From a checkpoint of a small mixture-of-experts model trained on Wikipedia: a variant of Adam for the experts.
Below are experts of layer 5 (counted from 0) of a mixture-of-experts language model. Rows are named router (the router's row for the expert) and show model dimensions 0-127. Each number is 128 + 24 x the weight over its row's rms, rounded and kept within 0 to 255. Numbers have three digits each.
After each expert's rows: a language model's description of what the expert responds to. This comes from a sample of Wikipedia text that the model never trained on.

# expert 25
router:177112120202129104086142143171094131118133102108158159131125148169139114130146080116141131095085127173170109121136100156124143100124100147147158136068111123114105138133119169125099126157139125109134135113123163122162127106150127134145115190118116123107139177127120139157139116113111147120118159109105132162120148130113134145135118089151130097100141126130128129152148104117085174106176
It responds to: Plural and suffix endings. Plural s and suffixes closing a word, such as corals, examples, Rangers; also == heading markers and infobox colons.

# expert 28
router:095148095125109147152133180136171147112154144108124164147118116181103105100112142127128088134077114146080123122085155129113135083157108101127102133113174147158167114154124101117175119113137180125139131131108098154143122134172155190116127109117113131123090147136104151103097114107129170147147122106127140108119132129103119134144097150126136131135115101129125147124119185119091128174115
It responds to: Math symbols, word starts. Equals and plus signs inside LaTeX formulas, plus word-initial pieces like st, St, G, W and table pipes.

# expert 8
router:108175131117137118133122101122122146126187128121172126135145134137155129168112131167159105108111161158102124100169145166142117145101121096131158167098136144161125095094133081118156135140119118125126130124126140140116158106171147115148092167128126117149111170122116146138124088094144095158117188115126107132102137127051122123105149137143124147120120116152082152148087149130111101085105
It responds to: Word-initial prefixes, spaces. Bare space tokens and space-led word beginnings like con, re, de, in, un, per, often opening a longer word such as connected, units.

# expert 3
router:123119132139107133165134118137195152121117114094116167152134126084108153111121087127106141131148093126133106115124104102139137120120082190135104121113104173106120149138146112124054136099130109119115104168146161102120125144127132131114132121135104129172103135146103095155093139056091140121118077098126116127158122118128140079130116128104168155123116118114162100116119091126118131091137
It responds to: Noun suffix endings. Final pieces of nouns like -ance, -ation, -ition, -port, -age, and common nouns such as number, result, point, town, edition.

# expert 16
router:087099120113127126141183109145171144142088169125093156140131176125123148117177126147120169084098125095108137121141106093122141145142141155131116120109109144152148169139147110153109143157173125117089131096136117103142082090132125099095107146129119119178121082134145164166116110159103119099129139106135179119087117135116119078148131126124112156123134106107135149112114107131158157095118
It responds to: Middle syllable chunks. Inner word pieces like ten, en, ven, ide, duc, line, as in tenure, molten, tender, tendencies, Nuri.

# expert 37
router:143138143143145112135146112125107090102114151174107136139093169127175143102142145110090133098150118122158105159142126091141128144141145120133080090173106122107110179168106149139156099095110127165107117125134124098136100108118116131118147142134130159083152079144132148105171167119162130140089135129129103128077141114128121139117075099185130123148137143158156145101138097140141146107104
It responds to: Name syllables and years. Pieces inside foreign names and recent years, such as ang in Zhang, ong in Kong; capital letters and 2019, 2022.

# expert 2
router:139075110102143161157122149147108119133119115115174093111138141166119154118171118146116119164141179102148111103122140149100087131169166113143120124059140128099112166112132106130098124106127126143115121151093138122126142136143095079141092147107127114099143084167131127171128106093146113134166101157154136087110096152158133130096187108097139141113118133140088123122123150118136122124133
It responds to: Sentence-start pronouns, determiners. Pronouns, determiners and periods opening or closing sentences in prose biographies, such as he, his, The, first, also.

# expert 1
router:164138095144150154096149120088152155120093092111136121119129152143153142148101095128131129132171155163131137130130142163120159085115064132134140055124115093126102094155155114122141107125138094133085107102143162139117134149160113098156126126150142137139084123121129146147125113123124124160085110120102133167126119158134173118108130087106148130126122157124110126094183152159145137076133
It responds to: Infobox and list structure. Line breaks, table pipes and first word pieces in infobox fields, lists and headings, such as Year, end, Seeds.

# expert 4
router:225121148126145125148138155183162102146125100179115094136124122110150130141157155110136133164141164146164119176130104093122127115129115104101121138119141088122099154125150140095119103163122152094104108126103104108128114128098111171127137165095124135160139122203092138129132121147105137128142131164139162164120149139148119077131142114111131119168119131129116149111133100135139116130110
It responds to: Clause boundaries after names. Closing parentheses after birth dates or native spellings, relative pronouns that, which, who, plus final letters of names in sports lists.

# expert 18
router:141101137117150139087112104129161167117122173119126142104116114066162152147137113075152114134133153117103131135133130146198125127109091117089139099140128164144129152140115139148130149139151143101126170144107131160125079122129125119128168142154137113120122117076167107141146124157103109101144132125095137189156133109113122122141068158105125092125110106127162130095136120157159175125148
It responds to: Word-final pieces, prepositions. Closing word pieces and short prepositions, plus infobox labels like Location and Born, such as Coliseum, Captain, of, along.

# expert 17
router:135105124140113097149142126133141090115086115077126100185124096146132110108153107152096115143142077110132091114129153124150121140126136162112095078174102098141160101119143126139183120159127096076125127105142124086134160126126100131100152196117106128153113112145116112135143137168128124124123171120127139158157128133154139140108154122100094144066119106143150097099107110122123141132127
It responds to: Vowel-ending syllables. Short vowel-final pieces inside words and foreign names, such as ue in residue, ce in Ocean, ia, la, va.

# expert 12
router:162115136138158132118163102150106141119135112167094125091118125145143095100114113134152153123149172118161144150150096155100166134076084130141163165110145113093131106125182147113138137092128143132166187128147109112140095095119135146140115084119133139156154153105169148117108159131120124106169092116095105142125116127162117148112127118159140113165117148118141142168144132131162131113070
It responds to: Word-final pieces. Last letters or endings that complete a word, such as plural s, why, plume, Greek, nine, Motors, also table separators.

# expert 10
router:172107108124086166170089110141097103147125119096103177118164189138129095070136137126095137132090102145168139151147105115120149128141135157163106125128109123121130133123094121171157113130125138129141144075115139099133144149110115141093125123195127156137145140167183139123136180099167146121138155139152130148139125142108154134094137123126113155159131126154164152138128128128127107131106
It responds to: Mid-word fragments, digits. Single letters and short word pieces inside rare names, drug names and species, plus digits in scores and years, such as treprostinil, 6–4.

# expert 22
router:098148129151124131162158131131126191095136132129138144126113139102137141127159124116156148128127060094123154136106126087119119152146151147108157161135072147066192116117128127129137137138157132129156093086133106103153100162142170105157140123119112144124158128126123110122098119153119136099141119106151089148103118117141089145135098168149141133165141111122153122166089188141128144143143
It responds to: Word-internal pieces after prefixes. Middle and final word pieces after short prefixes like se, re, f, such as sew, recruit, interrupt, allowed.

# expert 20
router:096130130125122115135157147089134129156093130131129163112127129177106119143107113123125134103123143108125140138102101108122108167155191120131135132183127063171093116083097104152133142128136144138130154121122126125149146099098157130121138142135157151077120134103119144131089103123103119093184153168071124127136170109090145128130094157120142117160132108140153164144140116169138117156170
It responds to: Name stems and newlines. Syllables in proper names and words after a first capital, such as C-har-les, Mar-ine, se-par-ate, Color-ad-o, plus table-row line breaks.

# expert 29
router:104119153112117105135130081089098122144126134158122147114113151126169112153111110150098145158136123113147161103155105141093112144081128140125084132134114155136121131081162148084103138143158108134111181089073085169144157142110126124118160140143132123098136144158143159115150103111111126137087148130113163105167155156121149110088145103113166117058117114154137145111147104124132114123116
It responds to: Letters after capital A. Pieces right after a capital or a short prefix, such as c in Academy, Accomplishment, Acreage; also pro, di, la.

# expert 24
router:105138111147099131120132127094099120126139131113120131104114144114139162165124151118099144132120144122157120126149124109131105129106147109120134109122126138190150133107166140077139098194098094133108077080115104139146126172109169136175143135120139090058151112115131108114134140147166152122117126114174209120107125125124120126116135142124098119113139131170148151189109131121119150127125
It responds to: Dates and field colons. Month names before day and year numbers, commas in dates and lists, and colons after infobox labels like Songwriters:, Directed by:.

# expert 27
router:132136136103167124106166116154116095156120120105109094134124121102116137168068144123127137079139131086121109139108162161106115154180131130150177151119131138113100130131105132117151132122128095136164076125124128192114180110129159151112107141102119112174130157142095118123127134141149076177113122145098113125125110176158144120157150096141130103114120120102095122165134110154116105105118
It responds to: Infobox list hyphens. Hyphens opening bullet lines in infobox-style lists, like Prize money, Coach, Animation by, plus some mid-word name pieces.